config.yaml
d_model: 128
n_experts: 32
d_shared_expert: 0
activation: "squared_relu"
normalize_top_k: true
routed_scale: 1.41
balance_loss: 0.000876
balance_bias: true
lr_router: 0.00128
beta2: 0.95
steps: 3795
Below are experts of layer 3 (counted from 0) of a mixture-of-experts language model. Rows are named router (the router's row for the expert) and show model dimensions 0-127. Each number is 128 + 24 x the weight over its row's rms, rounded and kept within 0 to 255.
After each expert's rows: a language model's description of what the expert responds to. This comes from a sample of Wikipedia text that the model never trained on.

# expert 7
router [161 139 114 106 122  90 125 127 132 153 160 143 101 120 149 124 116 123  98 106 136 182 109 130 130 125 114 118 130 146 114 132 122 134 175 165 120 153 151 147 119 125 161 115 121 141 100 155 163 148 122  98 129 112 155 148 119 165  97 143 106 168 128 133  82 111 146 104 174 118 141 160 170 167 148 103  94 128 103 139 169 148 149 168 115  89 149  69 138  99 160 131 168 120  98 117 174 158 140 131 129 107 132 154  77 147 107  81 125 162 100 170 132 119 145 115 106 136 127 168 110 132 123 127 115 115 120 112]
Plural and common nouns. Plural endings and common nouns after the, his or numbers, such as court-s, years, team, people, number, actions.

# expert 23
router [140  98 103  93 103 141 161 108 172 124 117 149 103 130 120 138 115  97  79 110 128 111 151 100 159 137 123 119 104 127 124 117 109 139 124 110 122 139 139 121  89 133 132 132 111 120  99 108 148 168  94 103 160 118  77 140 131 162 101 125 131 159 159 119  89 150 150 104 129 144 147 150 144 145 132 102  73 183 170 119 145 109  91 137 109 102 174  82  97 106 144 145 121 121 138 112 165 130 107 132 147 142 126 128 117 198 117 131 178 156 114 173 112 124 119 112 113 109 161 132 137 125 119 156 105  93 156 128]
Single capital letters. Lone capital or lowercase letters starting a word, initial or abbreviation, often after a quote, bracket or pipe: W(ould), F.M., A., G-M(ode).

# expert 12
router [150 115  81 118 131 149 137 159 116 107 140 123  97 128 125 150  84 150 132 126 100 114 131 119 118  70 127 117 109 161 110 135 115 127 137 103 118 145 185 142 159  59 124 122 161 121 105 153 135 144  80  91 154 132  84 148 127 129 131 137 121 124 179 148 118 140 147 123 151 135 116 141 132 145 135 160 100 173 154 154 103 151 111 171 101 105 172 123 144  77 148 150 148 137 135  87 155 175 127 168 137 119 120  92 113 121 125 147 176 164  98 145 142 143 103 129 103 145 132 137 160 112 125 117 107 125 121 113]
Coordinators and prepositions. Linking words between phrases in running prose and lists, mainly and, in, or, at, from, a, within, via.

# expert 9
router [157 122  92 119 120 106 139 124 138 130 121 146  91  95 131 129 127 150 133 120 125 146 143 149 145  98 137 102 139 132  82 136 132 130  91 104 104  99 146 123 111 108 157 141  94  85 127 142 191 166 114  91 123 142  93 147  78 108 137 151  90  82 155 127 120 108 178  89 140  89 104 106 159 158 162 143 115 146 130 146 126 140 115 138 116 142 132  96 172 128 180 115 116 139 112 132 139 136 162 149 134  94 133 142 139 143  81 148 129 137  66 183 124 147 122 126 115 117 106 113 147 141  92 159 113 101 144 129]
Given names, name pieces. Personal first names and the pieces finishing names or places, such as John, Michael, York, Dar-ren, Ang-ie, -lett.

# expert 29
router [184 124 124 125 127 138 147 128 123 117 128 142 132 128 104 132 148 109 110 160  82 129 136  88 136 104 165 114 104 155 116 160  93 159 168 108  82 113 146 139 143 123 180 161 151  67 141 129 125 163 138 148 111 155 149 131 121 115 122 155 137 134 158 141  92 115 155 107 136 115 151 175 137 172 132 109  75 174 158 134 132 118  97 153 119 126 158  60 156 112 163 115 117 125 100  93 103 104 113 148 116 120 130 133 129 154 141 133 129 150 112 140  77 119 111 109 135 126 148 119 108 129 134 164 164 106 153 125]
Consonant-cluster word pieces. Middle pieces of long or foreign words built on consonant clusters: acqu(ire), path-ogn-omonic, Val-par-aíso, med-ici-ne, Ca-uc-asus.

# expert 24
router [155 137  64 103 120 132 122  86 136 126 119 109  87 140 157 148 136 142 116  78 132 125 128 144 159 138 181  99 111 152 119 155 161 115 117 100 117 143 126 128 130 115 122 170 171  77 115 179 182 132 110 139 143 130  95 114 132 128 111 121 112 106 144 128 118 142 166  96 167 137 143 131 177 116 137 156  99 149 121 152 170 100  89 184 112 125 151 129 137 145 118 143 159 126 102 143 105 107 108 123 140 111 157 130 128 146  73 145 137 138  85 145  84 120  96 145 124  99 137 136 156 105 133 139 137 131 112 115]
Infobox colons, nationality adjectives. Colons after field labels in infobox lists, like Sport: or Teams:, and capitalized words such as New, American, Australian, Preceded.

# expert 17
router [191 107 125 106 131 126 135 106 133 133 128 132 140 148 154 141  96 119  92 125 144 149 129 135 131 109 117  94 124 160 113 182 106 142 123 114  81 118 120 126 114 111 117 162 119  95 142 130 149 124  87 123 136 137 149 159  93 125 158 121  87 129 148 124  90 156 176 125 147 110 111 152 136 156 135 127  55 170 126 129 121 113  82 162  92 155 172 103 147  91 134  95 150 139 125 142 156 163 114 118 127 108 116 123  86 151 110 119 162 148 129 136 101 101 141 127  96 138 102 165 137 149 112 167  91  91 113 123]
Table cell separators. Pipe separators and blanks in number-filled sports and election tables, plus sports verbs like finished, placed, won, led.

# expert 18
router [167 123 116 130 122 119 128 133 124 132 167 114 101 132  94 105 149 135 103 119 105 106 114 150 132 141 107 133 130 185  81 133 131  97  93 125 139 147 161 131 135  78 129 131 163  60 119 134 114 136 124  98 142 126 109 157 139 127 140 128 121 141 202 141 108 113 153 120 120 158  89 151 144 150 154 132  62 129 156 150 100 131  95 123 125 101 151  87 106 111 132 117 148 146  82 104 172 110 102 122 113  88 148 110 138 153 133 129 123 186 129 163 103 123 124 132  81 132 144 147 132 157 152  98 123 136 133 138]
Heading equals signs. Equals signs closing section headings like ===Final===, plus prepositions such as for, on, due, and syllable pieces like vi, Pri.

# expert 15
router [152 121 124 160 125 110 116 111 117 117 151 106 102 102 134 128 116 107 143 107 125 115 148 161 135 128 119 113 102 152 154 120 137 130 127 118  91 121 151 143 150 129 127 139  99  99 103 160 156 165 103 108 153 135 117 133  71 115 113 139 117 124 137 101 128 154 153 101 134 137 155 158 146 133 156 137 101 170 172 151 112  96  84 166  95 110 186  80 137 108 162 106 145 158  85 132 144 143  84 129 114 125 204 117 118 187 132 147 148 135 123 155 116 143 142 119  79 139 142 161 143 149 128 142 156 100 154 112]
Years, parentheses, separators. Year numbers and closing parentheses in birth/death dates and infobox entries, table separator pipes, and capitalized word starts such as War, Ind.

# expert 25
router [159 150 114  97  97 125 134 129 143 152 100 129 124 113 137 126 118 136 105 119 102 138  92 133 136  93 121 145 118 147 108 142 119 157 137 119 101 162 118  98 114 127 147 148 109  76 153 159 171 155  86 143 151 102 116 146 107 108 119 132  81 132 169 131 108 106 147 108 123 126 131 142 178 155 149 110  98 178 178 175 136 119  57 113 109 167 126  95 145 123 141  93 127 143 107 119 136 142 116 129 160 143 173 111 112 126 130 138 161 159 111 188 127 111 122 132  86 109 136 143 130 171 103 128 117 101 146 104]
Name-initial syllables. Capitalized first syllables of proper names, often foreign people or places, such as Man-i, Con-dé, Sz-arvaskend, Pri-ya.

# expert 2
router [129 116  83 157 139 100 138 126 126 161 120  85 127 135 133 113 105  98 102 108  99 111 117  93 153 131 108 116 123 153 115 122 137 131 132 103  85 178 115 140 137 113 197 146 115 124 110 116 145 146 105 134 141 136 111 172 111 145 103 126  73 124 148 104 120 138 161  94 153 133 133 156 153 151 127 101  96 162 180 146 140 137 112 125  87 153 122 111 176 134 147 129 160 135 118  87 139 132 106 138 137  76 178 116  85 177 109 112 163 176 146 149 102 110 130 127 112 138 105 137 141 127 113 148 111 105 145 148]
Word-initial common nouns. First piece or whole of common English nouns and name parts after the or a, often continued by a suffix: rain(forest), bomb(ing), River, war, water.

# expert 30
router [150 133 136 122 154 130 144 142 148 124 144 173 150 153 178 118 109 157 126 100 122 122 129 149 155 104 149 146 102 107 102 185 113 112 123 139 105 121 163 142 112  74 157 156  91 105 129 173 144 141 120 115 190 152 106  94 128 159 113 146  79 149 164 163 111 130 143 118 138 120 141 174 148 142 123 136 108 159 138 135 128 142 116 168  92 141 132 118 135 134 170 138 162 122 139 161 131 158  99 110 139  82 106 107 109 177  93 134 137 151 117 127 122 107 103 137  82 136 130 176 105 125 133 130 117  99 153 141]
Infinitive to, function words. Infinitive to after wanted, attempted or reason, plus determiners and auxiliaries such as a, their, her, not, been, would, less.

# expert 28
router [140 127  85 159 128  98 127 119 141 129 127 128 108 113 106 131 114 109 133 141  73 137 149 130 123 145 103  97 110 175  62 147 137 158 105 168 109 143 136 110 131 111 128 140 133  72 108 118 163 167  59 103 167  99 122 174 124 155  97 140  91 139 173 117 133 143 144 134 137 123 143 162 133 146 163 102 105 177 144 133 127 126 126 163 118  94 160  86 105 122 152 130 121 155 149 147 141 123 172 147 129  89 143 136 110 155 124 160 124 150  75 159 119 121 102 138 116 111 123 154 123 135 119 146 118 123 136 130]
Standalone numbers. Space-preceded numbers in tables, dates and counts, such as 10,000, June 29, Pop 2000, and number words like eight.

# expert 19
router [174 125  84 164 178  75 157 102 140 130 143 146 112  97 107 138 125 131 132  86 101 129 146 107 165 147 123 114 115 121 112 127 125 129 118 135 130 127 129 148 103 116 152 170 110  98 158 109 133 156  81 103 171 127 145 122  89 143 116 107 120 151 152 135 101 130 165 123 133 139 129 195 154 179 144 139  57 133 169 172 136 133  85 159 130 120 139  90 142 110 121 142 138 145 129  95 135 120 111 107 154 122  96 112 103 138  98 122 122 121  89 113 109 142 129 125 133 106 150 112 115 122 118 123 105  99 167  99]
Digits in measurements. Digits, decimals, degree and prime signs, zeros and $ inside coordinates, temperatures, prices and scores, plus CJK byte fragments.

# expert 10
router [158  73 102 160 107 137 157 118 125 137 163 160 140 114 159 146  98 103 132 119 125 140 127  91 158 109 104 110 124 136 116 145 116 106 124 137 118 151 132 132 122 130 140 194 120  77 135 145 160 145 134  80 152 126 104 137 111 145 117  90 114 126 150 133 149 132 132  92 142 142 141 171 166 156 117 130  93 164 118 125 142 150  64 160 101 115 201  68 129 142 170 142 118 166 127 104 132 147  90 128 128  92 174 121 124 130 137 154 132 151 120 163 122 114 123 121 107 122 155 130 112 128 122 130 127 122 163 140]
Closing brackets, score dashes. Closing parentheses and brackets, hyphens or dashes between numbers in scores and ISBNs, plus particles like up, out, back.

# expert 20
router [167  91  99 126 169  71 124 119 165 174 115  93 114 102 116  91 124 124 141  94 117 131 121  86 144 114 118 110 119 130 125 168 122 100 121 129 129 112 141 180 139 129 185 123 141 114 168 186 124 143 133 126 118 111 131 104  91 136 143 150  88 109 157 123 122 142 196 111 132 113 120 166 156 163 155 137  77 114 143 144 122 151 120 140 139 141 132 110 110 133 129 134 112 164 118 113 145 141 142 130 111 111 151 144  94 147 115 162 144 193  97 133 117  85 108 117  85 137 125 144 135 132 107 130 112 128 122 152]
Apostrophes and name fragments. Possessive apostrophes before s, and middle pieces of foreign names and words: Comp-anie-s, Bern-ici-a, wils-oni-i, Fern-ández.

# expert 11
router [156 117  98 133 108 101 101 136 112 146 103 163 132 104 132 110  96 115  90 129  95 128  83 130 171 111 133 118 127 122  82 141 156  97 113 111 144 158 116 148 100 134 121 152 118 118 115 175 130 155  94 103 171 142 100 144 119 155 103 160 100 116 165 131 113 119 167  90 136 101 125 129 159 135 156  88  99 165 151 168 128 103 124 127 102 123 165 111 128 127 139 148 137 128  75 122 154  92  92 123 151 103 147  88  97 166 145 134 160 158  63 142 128  97 109 143 150 109 119 161 129 139 136 126 122 115 135 143]
Article after preposition. The word the, mostly right after a preposition (of the, to the, for the), plus some determiners, de, du and between.

# expert 0
router [165 138 104 156 129  85 120 143 127 101 147 133  99 102 132 119  52 127 114 131  90 168 141 132 159 101 114 110 117 138 107 153 121 136  92 141  87 117 143 111  88  93 163  96 119  95 125 164 140 148 104 134 105 132 113 128 113 135 119 108 125 117 132 131 120 135 172  64 154 114 123 143 175 161 167 123 110 138 162 135 122 118 112 158 109 170 154 110 143 114 135 124 115 135 103 156 116 156 122 126 133  88 112 136 137 177 106 101 158 128  93 168  97 102 107 168 122  94 118 130 131 140 105 129 125  85 142 101]
Foreign name endings. Word-final pieces of non-English proper names, places and taxa, such as -am, -ić, -berg, -ovo, -lla, -field.

# expert 31
router [179  91 135 138 122 125 156 135 139 171 127 146 129 109 130 129 147 133 119 112 112 117 124 154 154 106 110 109 144 146 125 150 110 108  93 158  90 137 160 186 136 117 145 141 167 138  92 148 127 157  79 128 140 128 145 142 143 143 122 149 103 123 147 116 131 148 162  88 169 119 138 153 141 140 136 102 104 183 195 149  97 129  98 136 144 113 107  49 169 103 128 116 128  92 104  86 158 146 112 139 124 109 135 131 142 107 110 103 163 123 123 141 129  88 119 100 107 129 117 129 142 145 138 143 116  73 122 131]
Word-opening fragments. Leading pieces of words completed by suffixes, like ob-tain, ob-ituary, Am-elia, Ben-edetto, plus words like off, part, month names.

# expert 13
router [171 124  79  75 148  91 125 137  98  99 165 119  92 136 137 128 102 141 115  97 107 147 142 104 156 141 139  71 114 153  89 153 141  86 132 145  95 141 156 144 180 124 157 150 133 148 141 123 142 147 111  76 143 183 143 149 126 170 127 122 113 128 155 140 131 138 155 103 179 138 102 151 124 127 144 117  90 133 150 119 110 139 136 128 125 116  98  65 155  75 156 114 140 142 134 138 146 129 116 136 137 120 115 163 130 142 115 134 165 147  99 145  88 130 132 118 144  80 140 142 136 118 141 142 155 132 127 111]
Derivational word endings. Suffix pieces finishing long words, such as -ing, -ed, -ment, -ation, -ion, as in Implementing, masquerading, abolition.

# expert 14
router [154 134  87 119 150 121 119 128 137 117 123 124 125  99 118 157 120  98  81  85 113 124 135 136 165 149 118 125 135 160 129 143 132 113 109  94 105 115 120 117 158 111 128 126 149  73 107 153 183 185  86 139 154 138 114 143 150 138 113 153 124 104 141 108 106 111 167  98 153 150 100 136 139 148 139 128  94 139 140 136 129 151 114 170  81 155 155  91 145 117 130 162 123 138 133 121 163 109 117 117 135  82 143 102  91 164 127 141 127 121 111 115 131 129 114 107  94  85 158 178 121 169 121 115  89  63 144 133]
Prepositions and table signs. The preposition of in organisation names (Committee of, Federation of), other prepositions like from, by, under, and minus or ± signs in election tables.

# expert 8
router [165  87  91 117 125 143 141 115 173 146 158 160 119 115 145 140 137 134 110 115 140 119 144 112 138 126 141 119  93 140 106 127 118 110 135 167 150 139 141 126 156 106 138 111 115 110 133 143 141 101 124 108 157 117 118 155 109 133 113 175 150  91 154 152 134 124 167 127 141 106 114 150 135 180 142 107  73 120 145 156 134 140 118 152  85 153 160 103 115 105 166 159 134  99 118 129 140 111 143 158 124 103 141 131 107 117 129 117 146 122 102 188 107 116 132 111  93 102  89 181 153 168  62 149 143  66 121 147]
Clause-linking words. Relative and subordinating words and subject pronouns that start a new clause, usually after a comma or noun: that, which, who, when, he, it.

# expert 3
router [145 119 120  86 183 139 143 120 111 114 133 137 101 141  96 130 112 154 130  91 116 143 135 153 169 107 132 104 123 140 120 162 107 106 122 143 124 143 129 127 140 129 124 148 118 126 152 156 127 130  87 106 194 165 125 150 145 134 148 129  83 147 136 136 117 133 134 105 135 112  77 172 139 125 142 121 117 162 134 126 125  88 126 187  76 127 139 107 144 106 141 111 138 143 141 101 138 167  90 126 100 116 129 112 152 153 104 124 146 130 101 176 120 116 110 152  83  84 117 193 100 166 124 168  91 118 115 100]
Main verbs, auxiliaries. Finite verbs and auxiliaries after a subject in narrative prose, such as was, were, has been, belonged, contributed, saw, kept.

# expert 27
router [141 100  72 139 129 110 133 107 131  87  94 117 130 125 140 100 143 104 100 135  96 151 107 157 146 115 129  96 139 162  92 170 123  88 113 150  99 117 147 161 155 115 136 128 118 144 143  95 165 169 120 134 118 125 112 126 132 184  92 151 113 164 163 102 102 153 161 121 159 137 108 149 145 135 131 156 100 139 168 129 163 114 139 161 101 139 148  95 118 110 157 159 151 137 102 122 120 137 146 103 138  86 135 142 123 148  53  98 119 140  95 156 118 114 110 119 138 104 120 159 148 118  99 116 120  95  96 117]
Adjectives after determiners. Adjectives and modifier nouns after the, a or his, such as original, new, General, national, state, plus adjective suffixes like -otic, -rative.

# expert 4
router [147 121  75 153 172 113 101 130 157 141 125 132 127 117 158 144 143 105 123 121 125 152 129 130 154 108 160 112 129 140 115 131 144 153 131 161 142 134 153 152 100 118 156 138 131  74 163 120 132 174  85  98 174 132 124 150 169 164 113 136  97 140 152  93 111 153 126  95 178 149 104 157 129 157 151 110 102 148 155 149 126 140  90 171  98 143 118 117 111  80 120 180 143 146 135 121 113 134 135 152 170  76 121 128 115 116 126 136 156 156 120 156 147 128 131 116  84 115 159 130 146 148 107 136 126  76 131  97]
Line starts in lists. Line breaks and pipes starting rows of lists and tables, plus opening parentheses and quotes, as in track listings or cast lists.

# expert 1
router [149 132  94 112 129 122 129 105 144 137 107 139 125 128 118 178 129 133 136  73 107 147 133 111 140 142 111 114  95 140 117 153 150 136 123 147  93  98 169 152 133 136 125 137 128 132 128 159 106 146 100 146 167  92 149 142 117 133  99 163 147  97 151 176  96 114 138 107 152 113 129 151 208 161 170 104  94 163 163 146 125 141  73 142  82 139 121 112  97 100 161 137 130 168 124  88 138 112 119 146  95 102 130 151  98 175  91 138 135 144 103 166 152 127  99 131 111 101 117 127 138 138 146 149 133 129 131 121]
Sentence and section breaks. Periods ending sentences, paragraph breaks and heading equals signs, plus following sentence openers like The, In, During, This.

# expert 6
router [130 108  94 133 136 140 126 137 132 132 137 117 104 139 125 138 118 180 130 120 129 129 136 125 153 135 112 139 133 156 160 115 141 115  93 142  68 138 147 119 141 143 149 130 149  96 141 142 157 160 111 143 182 155 108 168 118 182 120 119 108 142 132 141  84 160 191  66 161 121 115 140 147 146 118 106 120 125 157 144 161 157  58 162 116 131 165  97 117 116 134 156 134 109 154 126 169 111 131 161 101 126 153 155 109 141 110  95 124 150 105 148 124 150  78 152  82 138 148 149 126 140 117 147 131 147 117 105]
List dashes, months. Line-initial dashes in infobox-style bullet lists, table pipes and line breaks, and month names in dates, such as -, |, March, June.

# expert 22
router [168 135 111 137 165 111 105  96 144 113 139 143 119 150 144 138 140 124 107 101 139 170 139 102 130  96 126 108  55 140  89 130 141 152 135 142  98 126 129 163 118 124 148 163  92  79  96 141 165 124 104  85 146 128  93 149 149 126  95 119 114 139 135 137  98 141 179 102 137 148 115 166 145 161 152 131  94 120 151 156 153 138  92 132 110 102 169 110 128 130 140 151 131 143 145 108 156  99  85 134  99 125 137 102  77 167 103 123 131 124  94 139 124  92 130 141 108 147 118 146 157 117 130 120  94  74 118 126]
Units and word starts. Unit abbreviations after numbers like cm and acre, lone spaces, pipes, and word-initial pieces or place names like Wales, Cyprus.

# expert 5
router [138 119  70 130 141  76 128 146 126 117 127 119  96 131 120 123  92 110 142  97 143 163 128  93 164 130 145 121 148 164 122 172 116 149 104 123 104 152 128 122 127 114 138 137 137 144 131 126 182 147 125  59 166 117 152 159 125 139 114 171  95 121 156 125 110 126 159 121 151 141 138 138 177 125 119 127  96 151 129 141 144 168  97 167 103 140 143  58 129 102 130 157 149 149 143 112 120 162 133 104 115  91 152 142  95 171 112 146 145 146 136 170 100 129 135  91 129 130 139 159 150 139 116 105 153  96 118 104]
Institution and work nouns. Head nouns of institution, organisation and work names, often in tables or capitalised names: University, College, School, League, album, Chart, Force.

# expert 21
router [151  95  70 132 130 117 148 101 118 143 105 127 103 114 133 127  95 115 128 120 105 162 128  80 131 109 152 122 166 107 109 130 102 142 146 151  98 142 149 139 166 121 121 142 112  89 131 155 172 144 108 110 131  99  91 133 132 162 104 118 116 121 145 125 105 128 155 114 121 112  85 140 151 125 160 119 111 181 162 173 101 133  93 176 119  78 128 124 154 132 116 121 110 133 134 100 148 136 145 135 146 115 138 111 117 130  95 142 171 120 101 172 120  76 121 103  97  84 104 165 122 125 126 176 142  96 109  88]
Commas and clause punctuation. Commas ending clauses before and, which, but, who, plus semicolons, quotation marks, opening parentheses and table pipes.

# expert 26
router [171 109  92 161 132 157 161 134 158 123  98 128 128 103 127 122  97 112 127 123 112 145 127 110 162 155 128  85  98 163  99 144 132  74 125 106 112 123 170 154  79  98 140 134 104 103 109 146 153 158  86 124 142 158 118 132 124 123  97 160  99 164 143 102 101 101 162 123 132 123 136 173 132 135 160  89 129 109 147 155 144 139  78 143 119  95 161  83 136  97 111 128 117 152 128 104 134 164 123 173 128 115 182 163 105 150 108 142 125 149 136 145 100 138 114 127 113 107 136 120 131 103 100 163 109 126 152 125]
Heading marks and pieces. Equals signs in section headings, colons after field labels like Born and Authority, digits, and mid-word pieces like Pl-ot, pot-ter-y.

# expert 16
router [147 134 120 130 132 132 147 128 158 106 132 117 106 132 128 146 119 119  84 122 116 137 123 126 155 117 167 151 133 129  73 149 122 121 156 168 129 135 162 158 132 110 193 130 174  90  79 140 202 149  89 109 130 117 153 124 109 145  80 107 111 128 142 166 104 137 157 131 138 133 130 147 139 154 111 134 106 140 148 151 127  94  84 114 121 135 122  89  90 146 142 152 124 127  85  74 144 136 124 155 140  97 158 113 135 133  98 127 176 168 120 158 128 110  97 132 131 127 137 146  89  88 109 114 107 108 107 116]
Mid-word fragments, table dashes. Short consonant or syllable pieces inside words like amal-ga-mation, shru-b, al-ge-bra, plus hyphens in markdown table separators.